{
  "routed_scale": 1.5,
  "balance_bias": true,
  "n_groups": 4,
  "lr_router": 0.000486,
  "n_head": 4,
  "n_kv_head": 4,
  "head_dim": 32,
  "parallel_block": false,
  "init_std_o": 0.013,
  "init_std_down": 0.00821,
  "decay_fraction": 0.35,
  "decay_shape": "linear",
  "seq_len": 512,
  "doc_mask": false
}
Below are experts of layer 3 (counted from 0) of a mixture-of-experts language model. Rows are named router (the router's row for the expert), gate (a neuron's input weights, with its number), up (a neuron's input weights, with its number) and show model dimensions 0-127. Each number is 128 + 32 x the weight over its row's rms, rounded and kept within 0 to 255. Numbers have three digits each.
Before each expert's rows: "mostly gets" lists some tokens that are sent to it at least half of the time; "gets" lists some tokens that make up at least twice as much of what it gets as of all text. This comes from a sample of Wikipedia text that the model never trained on. Tokens count by the router's weight.

# expert 29
mostly gets: " is", " are", " it", " New", " It", "ill"
gets: " is", " it", " are", " New", "\"", " It"
router:088089130150125124146124081106172232121151153140084095153107164162125071111115062160114097115134164137153144152082146158183129149105156119108114126067155146129143142084141106177112162106147133158208139128137092186077126133074050138155145150075112153113172140094126106156114180132068121139147148130170143142113092205075132135123104144131143070182104111174119125175164094128143134126138
gate0:110055136115129071205083127185182168112151143092162142086076107179113114136168072171163136117123150171121125083115144132129154139120150080139164093101124091119147129108125138143166186138128088145143130114091059110101149087105087117118066131115104207131139176115166117122112144142113080155141117143130080098176151157135206152148148151173135108145084118177131109168169180163102123111076
up0:139089092116114094164068171125116109112198114136177066126114094099127137137154107096063132187084119123115101159162141127103140100144078070137115099097087119073070140102116089154072170112158147105083140124103131093158187129129181169110093139080108152127086165158135166130151161095112176135161120105139125168119151146170164125070094121115106058090110161066109102172137112081108107092167
gate1:160128146165137127139110130135120205091136081144144103122204122135162151112131044144126125169150183077120094126099171091149123145093177141127164120116141104109158139086144146153158154128167060126191127130170091162067153120133105156113128156121133090095122147136113112135064136141108141170105111084135183109157189129161167134164096154097123131170070204147199142192173165129123110126075
up1:105122101120086148167066130092146183114148148146153101166091126134094147117077118122090118149143161129130135066154168119072182117181120124166176084129087110133113110110092142116189147150055195166150138139167088193119108089141160103090096120115088155123107083133196109141092163148107113147159148136144174142143134130137142082119143157137137164108094091165150183120095139232186166127142
gate2:184159097151116098123108175069167139165130146164091152148129158193155149074088120168156139112151141192102136089124176109060096135141146167144092173081055157158141128082118077164112097140174099106166137156122097186134123138120103072123150165125148097132146138152053177167149161108143164175152105145117132151163138157118157103094144111101119155145039183125159157098119113146095085130125
up2:168118175148095122150129133145096133123089116132118127128143105155131184170106099138104181164150176163202103070085137069131116090111124115098101140145110139102117142041140098077141132103112113134104066089074175069134080154126092106161187101172120140122078120077122137153155111096109170146105101118096153098109119093140121104134112030099143146098125097149124118106069121101070209112144
gate3:131149118134196123097187093164075176142096109123185145097143093104119100095162154120135160140167148128133170065106134142131208158148142119123125078081170060122142134132109133161148096127119063144130104134155135117054149169175118066080156111131110073144146122097119144103133188116114124073173140168077184084139138192139144167123148160164098102111167157144115122176183156101104112153108
up3:122085208142132163121130164123176136133141086058130123109095072141105074122162140121109132110157144136178111157140036165147100168131123160184147146106109130141131117179107076138161121104107128093104143114173149092148120086058135087129062088107150117128054141186125113129097131198115103097089101129119110113142156158179155147170106172120141091143141106094175140130091166127180185089165
gate4:105156126092133148136153121111109179139133179131157137106134150092126074114174114109064089147071182094114127153112097105183129128095145172108095085102081110138107150115051119129159116099129151085153123105111139090081142134089048041173126106126154157120102162132130131148082208157139143112147094136157107097154187125130099197110143110150119105148100110205155102138156063148120068162128
up4:150108145125150111126140123111146189109159125104127149179104175050099090156163182177085079151104161061120106166156102164135144079124111151134146105130090173099076195156121145122127129095152160128145122115120075115098162210125128075138140115117122128076107109067147144104076127125168135122186132169162110133118127135142066042125131146140116104156123069189116184155141087151108174151141
gate5:110123140125151093138097102068136174195122120135085089137059128123175140094145105083146124135068164055093179052077024142103107137117109182137128099096143137122080143098133122168059091119151151166142123120084121111088086103134108152079131152139107224141142179096123141099092146106102133170115087171133126127124170127120175165132137143113149150140174107156117095160132112119099133121138
up5:137084181148142144028104111105034127180115192113125159131144094144211133201139089067138111124071106059112107156150172086111160105132149085154150135117133141166138105152147182110128123174134133166139098116163124150096125114110168116133110107134092108184133111130179154082122135137146138073091160200115084091131147119125170110127112185088116099130100082141104130124106140142160144163119
gate6:098168113097144150138174097124197140137091105145143178097164097169171053071146133204155068073130150165136127126176107155116115106147126142153129154163115157073119105150111087169130173128148115137119113143131090155088128189127182117102131154085093105092126172169127132122196149084169190157153092135140112112173133166115101094130113117115203104171154125191087111136165116127123090173158
up6:133064132115096139086143126114148139042120150107099123050110168156107116171114116165093143101124093138180071090155150143109097141128130106186149144084067128181140127085166209131123158153080132151104096196145133121109133151124155143084123153086082106099135144187159161131095149153118126116123109091149063119105122195134112109104180132106134166092120105082099107200144058149098145133138
gate7:103149144098163070114154182094108180146145151185119093134131097210092104118134099092076138119094198108145132146152162080139149151116154154124106124122107084124138089088104109114154148113172104109140166133169128096073111159142167151144132107067115201129158166155116067110151162108102127163176107178131137186110088188067134138174125145078165078148196088176116113142148126141147153124145
up7:150145111154133085146161140153122131155108144138145131148150127172100077132106163107091145074185091106073092135119092180112138078113191087093165175092108126114082179128129136145073059178122150123091126138145153164098156105104145198125165117145156151123142091103179137165102121120117128199093151108119207142180160131078175132172127125101181167103128135201118171170114110178152093136131
gate8:085113148178085139119137150115122152128091186163142114121132115201145126151173115162110108175156164117115120067073110134103103108110095041068137147130138151148134096043138088126182112056127104176100129147172107171140088132120101060193164133134162085149149152144107125123125119088111101137147135139181138101136113166108071138109124082147162130165100136160100158168145079049095137101119
up8:136049126150086139096138098107150137150128112072101135189187114115158071109116126121151047127108126123128095182139135133168118154128127105108108135136075104117163103094071101099186118144142162151119117146170164154076102101150096144119099101173128211101169098177101160141090142099145148114082141073122184176159148113127114115131071123067054155139108054168160149114147126121148116088102
gate9:131164156085081146172117067110142201160131131186103103084148113082135116190093081132138117151105152130121122148158118131128127150115102196154091141138085133148197109065134099078098143095183055112136139116117101165091031137117077112109097147161129114137176144103089099133102165111156123185123129152120130124137129234130150113078135108151145104194110108136150149125131123161101147101151
up9:066117114127097114157117119121170172108147184106179107093217150105086078138096124102115125192136097096082114148139140146071084120115153141128059151094128212071115144102138102151082169131151106110103098140146180131109166123105131126151101103157123150117184197122111180130108109160107100136138122180103183098082118111153075072172099086089127067121168144121139133168111080131127136130142
gate10:110094130116086149195103129131127192112093090130097130147089140056111139091169085131100120098196117143157173098134164140124134167185192063081120177146073130148185122122167073088138134107130169114166194081117141091159094099086127138149125125119143131127150157115133091205129157088158098134087140149109116143143177077098122151093117167127154121172143077123076108118144139080090176140144
up10:099149096067110113199125161128123179102204072142119131145065074153125102143086104158069135178106090115112077132092153115064174122153187126090142124140154153141096153159130138107148126121160119160073156112075117112154112054123100157132140139094151137107112123127164144192156129128161086131106141130124199099116147084111161150123163179139129153152128103095130139165055200165150081137108
gate11:081166122174104094176139140096102164103130135152183140085102146174113114084093066131101156116189122170136145109121127143172116200135106082113199109081162087090158154099119116121139101154137120160102098094111167194182119133144118138065138087118110097157157179151114125141130145136106158107170186120114168112144135132152156139097106098129164130144068097105131152215136162143078069101063
up11:166092154188140082110131074139157198110116165041120124117149116166166121118132048136102149138093137115184125086147127191130084096137149190164122168090118112126156129129106135149118109127130145103076136098106097182145120079139104144173130091188127161114147144141117220163133119192094147136139107127125172091130165151120113129115099119135089136111116079109169168151132068158133053077153
gate12:144170182135151096121151120108135112175083150150166138118107178120116154078118135155133143162128128133086119108087150131118103193151141081105149167098143134165032147125107128175120135127180167081181134175073099138106129119105146152127160174137137113104170180169107083156071151096094127177137106146133132107148123206115160181077169098123128153117143145141156094168218105113053146132168
up12:102132095141097131153145108128143110145123126182072093112151048148131129130121109122131175115172079140147112066169155153066077136119082175121165152126107122180170125119112109136078124117136130116113140126110141121097128157169135097069197176156153114201092086124119161138134157041169096117148059109146159144097064138197057123120134118095109195093103152180094123111106128094127123132124
gate13:091132170100154087133070143114139131095123147086151151173156120133126159121168103186142144120142091112124153162084122100123121164081096104127080130164122126206112124144076097135083156129190104131065149101147104184179155138127118092131110115133075095172102131091077119125181139114121181141115157197147146155161068109154135118117115159112184091137068177111119143220153103148079088142079
up13:141137163132104177158084089143048105149145151142175045137175150112168123126105115134162122167148155138135122162146104152134127173128074130160186149114130153145136098147131101179083121100093109106098141128117093070145185164175172137124137085109130143145109119158217171199169101071100160088168145145125093071139155095153163122053127142064105168151180125113116110106159124115102128137114
gate14:168153122113130105124129116172148125091127113124120096091144150148074100137134156211109191145170232183092086103103134151115171105100138099207148118112135122121140155171067154067103175176141134158165143175130144123122084094121176123106130107094130146106175179118121091162109094117091126133115180146132126109157160206153150156145168116129153086116111142131125182146139089070142071142085
up14:078096121101112161131156184142197133082184115189086159088112108138105121137144179198140113125135126124145121129142108140161137177168184117191140115133127160150162130161105159107141141115143133143127158108150196172092126100064091134123109138118139106081103139102078076177093110113120104153110073157114053143143157144144088181149229122075091159121172137120096162120102098110099173131108
gate15:130134106104139141120063151086135115125110072124154136111159140156110169125127142102102093112151147144159174072067125163155117110117141171190133127129103151116149131080158071154102178146136080216124068119119148146079109059151097185125131138166076154162140160144129118103116158117131124149171174112088176155121177090205166095154159105137115154158203121103113109138180168121117142122203
up15:115151150136098135061184121112182061159095141101128153124153119146158118137145151106182125110107160149094114121137123103142056123119118130063109122095121154124181120079123125139158112093127133142119184122125119119103138154166152120108142135118110204181142106090135102181133126151083115049127102193133014137135122140066126121126116066134132157124178153186066168152133094180098105164086
gate16:111149099141176041122091175093109170110126120110093134111117162138058106114182110094179118070142095123136160125120137131135082150104158119095060109127099131185098060166134175177149167123130158115145127155184144175145147123055094094105120122123063167137133135156162097139130121102105138127178156090144151171154176183120156195139151155112109073160167076127100157154150105140144149157091
up16:114141054141130127132127157124159131097142167105100139099147094137079108158201118080153160152118136117086061087120129128109123128138117173104108148093103146126103129158146113140133138138093151127092046099169118152130176194112117120146136156135033104137119128084105153081125123139181179115223107128158109132096139176118091145088111146138136090234125148116105122109171127192082068134130
gate17:156082113136117154117104112086168153157149166131109089137141142093099099073192062139083094108084150102070135208173138148150109111151133155107125119104125103188134098127134110122062165136174154134180108110152135190080094077144163112113097134088070235123176170139090161131086138151103145105120169153152146110149121162074156164170102125111130142169127139138074139148123122114159092116158
up17:112113197103129123128104135153135119110233112100111117107115161118144183219108125074149118113108147090156150149114131117140125058134141114125138097119136072093050173128146101123158114113141121143172130131123164095162140070138125128077112065138118156128153194128107147089155144133180128082075144100029098122151166121122136162181145143126094152095172077081167102145145124094120128083104
gate18:074063112079093132145104095144206160147152120124176102167116213154052129091173125119117111097182160110136100120152134113116175158078165176147091150049124131112135155110112125131124122080179152119136142081133152150099197117160077124073165138140136126144148164086075123090109069159090179133093121153146109125177151109076112126149145090130113071138158137151121185134142136129131157126112
up18:201111138117168102075189120166113175109090132091170180133103134055128130100159130124120122142114115155090124129110177142058140141140121157163137157138110117103142103178114102170094144164121134144145139198109155080131103120061195113098120153162152123134138154109130177150125129093107109128092162119130106153074064103110206157083136153101154119116219162150184078091149114117113115124189
gate19:060088131136102117167095122096127153114159133131071141091114117129112142087099123068082164138073123125089152129110155069131108144099136123120129162079132174124093126087170045106147124089162090167125084129155130167099123127094060160093115165086103163126116128162161128196116106145096136151185109185131118157131100185083148194118143043103153119162097116188088141114158134083080125128115
up19:141166084134109125151065132159184109109206104156118134103074184097121160191138115105124177103120149138066170143110161144115092083136115175199127173137086141149126148137106124141181178087102164080135124176169105128158143124151125080084157187103114099113102154120170144151150131117176203123071106123152152099169137148141064132074144122154158177154086102122155153092089096123142137113130
gate20:141106106100167094179122109140150169106187149119117117143196112108164110055152140181148119143111177119174114112190139095088063131106149176194127084104061128109152120091139131176133096124100086146151097085173134231102151108182133120146079142132095136113172158124094155161082146122116127153111161125092116162170100165147123134166122152176140134104072142144157095124159157142136063147151
up20:152046144130142081143186096066112190146141129105092146159107114127113128124148108169115134122124187074126103098104112172141112112093127129173131088171121137095135174099080129066106167133118155141187196094155122137125157130097157091166113124121173171143104147150115103123089150110090119163135155113145154140115095152118110114114166144182092119105169181139087222091165171149158219124173
gate21:104122155097114145126099180126125153160136137132166085123116115127182150095126091086147155126147173083102137125078156148133083135142065078169143212088134201160094151095084131171122185141140100150156117116185086135121113167134116109132165121121177166098109154124129181133095139103162137100182088155106176141175180117129076128134064170111156074151129143090161149137185137193120077123082
up21:173124074080148092094136078121134135114150154127155185195092133126087093098135111119086106128103162108085104155124112167121143091132124076192153136105099129161148187192119130108140066122101089065105121187150147141153127161099131139113114148137097143136147175151133125120060103159102163123099152115150083093110154134163085098132146132165128176185211124140091120102123065162109120202193
gate22:155169163150115173098090138106132130166086123133127206119144166160079127133102086103151163152143067109135214122128101142158131120108127148113151115062128132137162117098103105124042121087170168161150152141134122132106147143141137147150124088066134176159095119088121170135140135076127145153176131145157170106066114128104127158047172163145113124103074125128140146185177199075105136114061
up22:144095135178100111158156210087142147172104128084106136214099143126100102112118078193143120102098079140186138161102129059152082105085209138072208154084137089078112140152148102177118101174116105166113134101096118120102185088134143104091144158091149120116111138136101115110131125132100182100076129130149131093118097117124165109128141131130202143114141076148102129139093148101116153108168
gate23:128107160169139119132116089117173153139161128137160094144169165149118086139186124099112142154116107098084104096128110094232122145144108150130135141108088106126160096092090182110103108176094094139239149095132205132086117106153117106121145152146106140128154161164025147116129104132150133158125152117162112129153131167118094097132173177143137090210165137141151114187156088125094137078155
up23:123154126154110161107195141182147174088112135140160100157176138136122102129196098059076112095094123123142142093114157140180115099091088174107108096115146118102170129069079116139110102131097094104075081124132126088107141105138096158065106069098157128115098110099099099101067126164131058193162175164106088155102120139155138159142153094093128146176084089163140119147099119118158110049120
gate24:066102105163093158071084115114134169108120094125147124172141119162108116135159076114133077130197113108135123146089153160169099170125116177101078188113175130144112104135152075101137142136149064150191184092156037168128143122163067158118094119095052111106135149108129120168115146112095139144161160124113136146107089073123141117154094110124133113105080137139155198153197084152138116097124
up24:154186115068138107130104121142097072175174153102112132112134107136160212158098129122159104118036132118148156089088131072092075178121081103141114066159076144096157056106149103119079109074139134096065138135134148081101119150134122124125072109174220113177080163151140100115131121112122165135093133123124120169116145097115153136090089132150116139087139118107117097086103159138096103141159
gate25:147148173156111161144148117084083178118050147124144173167152147111150150068140087115130151147151149130118116165137099094103144146108136147126110160107166163155056124104137125103129168191166157104168123144095114146082130133069078160212162133141130142091186187129144153082129080157090115179153138136157101104135101145149136111104163124149132136189102071135140094104163175080034171133117
up25:135134126177163134155106165102100148171108151108153156129058140122121148139156097137137147087134097113107183116108119158102092137111155122147157102086181108149130175094119190152086117132140060095153087037085166096113130117075110232156162132135101140102135113084130123076143084106131091106103128083159108102144161069130201108185124118176200109123081107116108095126129085122133088137136
gate26:109124145121079101124081105106149134134131086123198095126081118146119126105161085144181162099167139085111146048100131130121106119132121086144116122056173108179106195100120071178059096134150139127159102138126116121107093133193161092141144127124126073119179129148170131122065162054131112118155164168181161159120121108175063156105130100148144172130205123144106140159137138091094126136089
up26:189143072048160173108143086128100177075161180165127153169142134173155157128138212123090121097087107114111132129104089167078191136098114117158182118148112121073070104128100176097169133161152105132085188097146138149128155102083130151107217109125165128136152125090108126109132118138108114155128115133073148142140140143076142104129120216085155110129078125130123115159126160165117156134146
gate27:148144175142072107147107124054155113120133080207154111108111160161103085110160122176108124139108095120088150155105136105165104162147165109079123154143134122178166087102113176130123136123200190115152170102086112154102192117149089143086150127067149176136127158173103075188127119101133159179102120123074093165154130181092153110105122161140137094157142076185150176128124130127159186108114
up27:126176205126091114071099060083119124107117111149121094149127100164108149108106095122134154115106137169108178123075179120126080167122147018155127142129110142161100100088172118142072104166145168156165158169138132114146111181122180125127117073150138113144146118055163145164195145127134124159132147149110107175156125147102116159084158161128176110091077132082166141150166123087096101131068
gate28:080108130134117152179083118074120146151091121166109123137112125143157169111122032173124136167095139150122186113123137146161148132189155080070134163106146062068115057154070137169172158127122103164133127135163098171111098093130079117114085082073152166133134122075141099127139154110074164097110131080135156129144113151169179151113150063124129086166120128159130168134180145126135106086178
up28:164119092191112139162132117121115096172111140159148143103169134166112104085067055126025117133114115179151140129171112147147154106119141159113184145154151158121092118181108142162147147209129143100129082129199131109164129081126051143107143119150143187120153158143101155126132119089118119132128152189131131171145137056106163114114116116145154067122193085130164107131126115117093064140178
gate29:161114139121169103104135100079205150095119157119145128123159156146089137152130088131114100127134112121079187106078191084182126145111184185118182128104107145108139179111055138132133118124177127108195113137153129141071137129123112124171122112127087144126148180109106148148113130073088131052129072156124164190134160160115098165203088161092126085169147119119121163132186133157151112061123
up29:104142138172143106102119157126123162141186108161090069143144089133103137164097141148105151166060157081141096113154128144150162129074069151123087082120111185138115129101112208100121093129093109142147069106127135129062145107158099160126105146141097128138092173151117189218154132112149135081142163114125115171109181187091157150116131120139077121096139134086134196105142038155097107119159
gate30:089139137128156144094142158146129186134088103112158128140101197153084168107178077020122102095164164140126085101085188134101119130106106194121139102046125106131124114126135180129124187091209121152138104122151103158073174048087138153143142138103082073152142122131097160131148144126115082156159115128125171134112150133115148123165097136146179130142137159145141115167167128137062164128113
up30:140148136170091097156106183079058028158127180110163095141117079142135095157111163131122079113104131129130167116142153187130144156104129095121155099085082146134143151110134163122123121162106103091158112144124062132174183172088138145156152107112100111179163151194097149128096131163168145162154160109140131065120169155142169103190162162181151133104147103115089080160170167171099113114167
gate31:067138119130102110104153122113114176181166103155078106131130102154108081124108109155149100149169128122107082081084104097071164164100155158095084118033117137171089106030131151108114152132110173164125167099117172138142125095155134080135189115105127115138161125112154119121064127128119173145095142125113146135112164146102105138044126156138180110166112132137131175181189125103127159115209
up31:087027125099123149171155114152098113144133130101117145083141117161126176139108191128167118103077085159127115095194132138121121106154165116130100114160137143181135134130072109135108080174130049119111103085137127160138115093109139147195109132162085086152127203170147117112140177156193165149146152197171121098130141140152140103133122112180112169113165129170095104158132213094137166115146
gate32:101159147159128149170093123082145139107114138143131125102152109157123132119155074140076107163102135121155140166107173090113132164182145115114122191088133124148109100103139111101064137141158170191097135119151116120125150088047100086159171074083095124157170126094131106173146166052119133135186117143117168092192116117117151093176132060086127059183146139162181101147145142093082156154171
up32:137149165142132111135096118057087157157097160172158134144114199116075177095109099145113126135120127135093150191092111167182191129105086108133081138137192124139108136053100150139111166084122129167136080163179111079074148116174157130125111077133068112137138145063083152119115140123143130145112185147087133107177137117166113079113083168122128116172164098174136127049097128141126090127111
gate33:152085147084128074151151109097158120157152125172113050142125148125101114098136089154095134114095175115115129183124155120088114135193176147151132135089125095098095157058141109171090098124185106167206159141161095117088094074155143116103135114128104125092130114148177135101098146140143056122101156144142157178126148197080117174199197157108145102133159176168151159116090127133105132092102
up33:104149152098126095151127112094136156094146163138179096100160142089141175162132157122192096149073166203098124131077165132127071117152155107192120139117048154093162107153081160143075168120140114117085129172139142098136113149117171128106162101144123114138135161121136158134098102126119113139146152185128176117136160153155115051169062080123167183080136128056120161125165192140141103093081
gate34:078154103129030105054150153126093191100143128123129138110179087152149106098119106126121105112174063145173117090093111091042131132139160170111133134155173050134122163077154125103127129146169139177123114067109154150071154102152082159156164143124146222134118140106162116120128156138133106155154088135132141157123132127157152160113174113155119163136127136209166130170115124108086139113097
up34:098109154195117122040129061118119109143047124112111131148113121181171124141141130186129053103092146090131120116171132102123164119107163140124173104156096098123141146111139166128170117110101123134138191124149168179086128151155151120148133134066077152160082131140158145098092147130098155105119192123145123112111131162078188067094164153136107151154168093190152126156124170130083133214108
gate35:107133104179179173057143138073099126198119116060156123150186151105104077125129137197093125138219091162145104155088199118148093153107123080118158154100098130107178124115117131150114147128152168112099134170084172128105109096191125128145142135069077132151177157135149132166146143157123113174163122102116153160158125187118133120092140136130145120128144124152172189122190135175121148123181
up35:114055101143161156110153118114065151146156140162170125177106146199132097103100122139194079131158150119101160157127117116140145150143085119118157075130127097147109182142097176084126151128056110117103105148107128181135150198120117082100111164140117126093108162101161119137034088120160112081144136140100144184135147153120216165118166107179118193092134145135125111100129192137138118137076
gate36:161127088145148099112113044143165169106158132136104074168121112129133123093142116136091097123122119046055124114169125131192131133127150107146114143121108097144145076041136148106144159108152103148174164134192122161058131129125101098114143126146092148141162201093122099127102139150073168169160122128123174112161122151085128192144129128157180077132138096144086124189130116141183170056121
up36:148120117055107127111160147121168098137104185097072099133165177114123132157154107131094103177117090156100104106140129063117130093104136114047088239124172122155206129150096099181159152105168112123115141152167128111082107129142122115089138139111138103164145132113067105153159117120134212145172166131164166141141188094157134130123128160075122047104142117118161129098153118156103098128134
gate37:135112106130143143147123134096084167149137189153107151159117124163172086116150184154128140127083134126084122132086144095086150127172136128131128150160137114131127108076157112165057139103115116090169130111114081165125144084082133098105162096100044115153124154155128213069054141080081154183190158148202134121125180136132128114127137178122122076138128156174187157143137109136182092165094
up37:100139198161108227179104129084156116094161098142099120127129144108091171123163134140112164116097106125129122164145123160135180152094105160113102150108120077117131122107132160106141069115105124063121130108155148100187183120177101135148122134123206107166167115120159105155167131100114065115101118150114127143153122156076155153177144140085122065100153155135120105078117192121084234169141
gate38:196117120160179159091121165124133204111125160148119103076110160207089124095164134165098093103150145144166163126119159113122151121111139108119121139095134083093122174140098108151157119159167136179174199102183159111130128054101150100144174135101146164190123153096074099153118167076044122107127118138124154143123168110131125157127107124129099106168172108146100205124148139139097050127102
up38:172149131149128107196130113143184161123160152124114130133117146164091194060114100142125162187102094182107130179139131106132228134091151108133159127156137110071151111061177129134111155133150112171172142032159147111123125112087149106066165109118121065125084182131086127120090140111132139106152133160117155140098143105148106142124125125127120165117144134158166103113145031159156182116169
gate39:172175128080122138124148134130109160205156163123095137132091116138132152048184068162077136089168157149115187080137129140146158138110155149102209111124123153146128103121145141108133125187130150133118129145128118118103100105089074157091121136139160134149255151144143105117120166129082200123116147172100147166143119169105150094133186115138116110147109153150177120161128148148118100177118
up39:134081075158171166169145166148146046099131144093132131111032116107104111101149107123160134182130090164119187110149196166124159118144139088093169155183090156137180140143132092122133147090097025126120090139146096144148139142144117076075137140154152145126166164156141126123160113108165177134080126147169169098111063077116161111165108113134131103106064123120093107136139158133109121121082
gate40:149101131094163142151132174192140169129193138168135152180138106240106111155196086166124139089128099123155125066118139150084119117123130078150170142078123124102127159159135093100124119137170140161141179123118206178107120137191155062073122123077115083077161113161157139103154160111123129126185130182133139110148135129135115146093083136138093133166165119152173150130126126172152134093170
up40:096146095147139078135105244175120161119163131159122102131183121170142132145136149119128144112114110124176093100121134100151149082089125115136160100089082132131091076104132129191134095101119134181171094147150109062131169110111147085064195112104168158069180141119096132098029187088101124116156152121127131147121124159147116119101085148191127106106075153110103108092154102098132149128143
gate41:120087139107112130142086074118103117125110157130092134119171157156145121088156075159103132193135128155183138149091070054106138139079088142096156149084198072119144160079047127138089129131115117167175148049130082169125077058110122143143145136124123122127114114109140096119107093112055114118115093143119132089097155143067170166144125154110156089192094121186108130173109156135107130119140
up41:084079154169129064071122127096133159157158127119099128098170148103125135117103133085126110157178126090128096080082089071131111151147155159137076185077079117113134116121127126122146139057105062106120102110173130146099124084114093135157096171096135118164104073134110091108117103127096103125165160127141131079114096122101064145154060134054192104142079145120114077102118153120120172212144
gate42:153104175140122123136121069126150213143143112045158152114105118111183108078160087165124149076143105098071131169120175128128044087186107118127195164131200115141138086065118098118125125137137141136154140131126096139111148144104119070137103144090136146120111107114147146140166128098112100112161129183124146041189173141103119126135183187104129157186132172141129160139146118118127082105103
up42:120167120110100123161145113106100088106091070140163126190183123141150124098115166083098131148147111137193106144170099109117149148165168154099137174122135104078177141142136130124146145078145119123160175184116092132119121183113129116147136172125152173169132111206120222148118190131112133109152104124139153168113141180078090062119089180164131139164131095122107145092188076161108140090200
gate43:084190129119102133123096142109166195101127122119137136150156121150110104091139098112091129138146137138101120119159123168167118146113101163182068147079120170071138109085095077127069173098152133125176124153103156122077134068149116092147093152115130155044186144103120181167077090070100060154199113074124123122093151099112116097169139127076114118168182149108098143144164119118117152076136
up43:125168099083097131152125151060119099125130039111148130151122166108096192138112093091116110124102142132134115121102137157104193138143119088174135134129085085134133112187098092078094123087122094130127154135141092124103128071145163139102065148105098117071106084116126152097130073054080142117083139114090139062145136108096159118140135156146098161142045161112161075111092138147193195157147
gate44:142132191165160108133145133068131162165166101103159088160191179120100085120176099123070162110174160096108158110052117102157125106128129180086103150085144102146147143115145116127160099138153111171127136104148107137113155134141138187121115116100106135100186176146114138134106150113153075128154133123112168121173094191165132143115131150075225088102141154196159088210113123101149093168143
up44:175133125066155133112087122029154118088145177076137139124069140113192138096134131135118146044203116139135174074123167163126103114152113120113106093143122078117155067087129152118150144105126115071218110125119109102153162119110093116122136089108105181178126152139117160107041129138100129116118144153084184166110134137137119071130116090115133116148163135164134124112094073107114075144130
gate45:128098161088142162138124111132177200153130167137179068141098128160118086144117114117154158180089218091109115093095163169099147148120149140099132099046117129116085178161087135110098120145156137141139160092124150126095150077112153124102138140118175199108154205133062118131127137130080157163160061165154123076149111134098103183103109097105087130157100062171137124136138105140118126087152
up45:112120117179171190129074173127107134180115082151106067191086093135175152128140120091107141123169123170118090101172113142117118129079130156096099136149123129141166098078139124109136146105121107104095162094123168079150135073142139137101183140115159072142146074121202154171115138149169177093096125155130069110130119146077169082156158161149162086153150108089119120096060132173120167094059
gate46:136113131110051097114117121061149170097126138105123147146119137174089108065153062156118097138130111129120040088133148052159167138141114116082198150054127178176081112089150146082107126146134098101114127139107202154133136112114087116123108147094134105134169112108164157142130116117083089162100115120125181170140133081093130050149139118140101121067105106113150179170176107138123171137137
up46:107098129065126171156137113221121138117176181050125100128152074177100104139132147176140132111198096142101133097021135097095145117098140129082113110157133161126127101118125165158110178116137132148157099112178151112069130116186111161090088132109100134078142141109110158191112130155150130131129142132113109072172171100151144125165116122086155146121146111142173130171133126159089092098049
gate47:074122110125154124104110115112165175112206104127124123120074161098146184072104108198089108156135204112109172127097146191127049203087146133194205103066097137130131186136121129131137144145116079174160157141147115174091135117159095149080096179111146168105125157129089142141139124105118188150104155118126144127131155149133096194139140088116122118134137097180149113135131097107103113113150
up47:177073124114175122112125187151105107204068160103104134131139113128153115134164160097112093062140059146175099124106097129110096116122064127136132127147130134107103110135139131125090116158146135076119209140085156107123159187112142156150168124141051121117121170115160110112201140146152076163155126135121151134152158132107106069097101134187149118147191099096164152175167137077137067175171
gate48:152114163163095132094132111108132178100070095186131188092137131136079139094123135157121105136195093139095119117093107101192103163152157121183124156065204143097096139118126095094120151129170145097135159158147207075111128092129139116075182165101131131066130106118122139189088139114177085129147110135151073171136145132121130120153177156091132072207121116177155158140098128097107109130161
up48:090144112107152129161139095129133115150075147175111163140169114150109094066094158178120111065127165167146151110137124169156085159162156091151184175123147180124159108083120138111112178158132151138116136136130114121126072128092068204115069125079152140131167103099077055148116161133125200064155096203150087126078109138134129119184103105167122112118112182119127137114111145101119085116070
gate49:101139134074176127144124128114158182138126125136140122177105114110175126109163088167107095146162155062144157127070150192161166143069076077191114129082118128121097157065089120130104135116155090144150135121134123127103100122077087096153180127131101170133145157110107100181090135076041164136122142134118178145123094123063127113200137123125155069130119075144159143199136148166140173112108
up49:171144112142120138096149171163148177115076130148137106109103077164154052128126214114165115116163081173145191147151179135087129177184139161115141144108102114103129138157053107114113070125076120130147123155126148152124112078148111164107142150129204114087186106139134090089108069143133079094081081156067119113105132129099150120126106111163113164145149165087143116061125127118141062140145
gate50:095099153104171141139117188165158143112150108095169159144124161130094112093168100099098142125150168089102128118136093121127164134110163116203157111083139128157070155139084118110120126088111102138147175092156143128070186083143108160149120141118060106105133095109130144078079097110100104114135149157167053146099082153074111150148090108066204101179117141148119121193190127072132071146156
up50:164114132159130161129044150138111191108094088153156156132139087157118143190138143155183126124107109119158124209117177175130113160140074072203068119161151127151075121132109159120142170120181154151120162161169148125175116103091173142129140173099150165117112097124127084152088131103161094115085145102171086148140154136186105124108147136215158149159100112130146134163124128125146183159186
gate51:146161149118168114153152207119093118118125088117135103123137196141139082117077125080079103124134162132147096097072149117129168132092112118123071132140156147147129182100140100143095205068204104153193128085124108132051115133100119161136121139164135151086164124108172156156143162089137138127132117138104135094161154094079144167117148147142094101148113104122110125243178102127063167134149
up51:110119132172102157122116133193044132128069187102150126144131160116103125116181095102155085136138129193151087144118123177178180183125128085138144087131143143122110169104093174124097154053163119139145150097127123131084120086083147139217109138134125086119158108104172118144155153162071143139117057168109139178133164128136148032122185122152148080142130145118150105140161103145113119091131
gate52:114131074140115061160127149062133155133165142148138135126147117156139090098110081156096081113088173130116134122105167168138118164130138102132178120070105160127139122077144076132128161073149146132168093173145113174122105146085094141126137112113100126169160162154077138142117111130155172172094164180165092082121055132052126166114143113163195092115126146179129122204149149142070169164190
up52:122169087124139088062142104090086171161133144068123107190113105123120131115153110166111121136056119151045128167154162132094112183172151095100136108174082191156121101104192132123111118140135158121186135139175137193117116114120122150173102115098147135117188142176104080086089094165130189103140115145165092115102177150109138165140131138199099136101139129154123109122170186114129175096090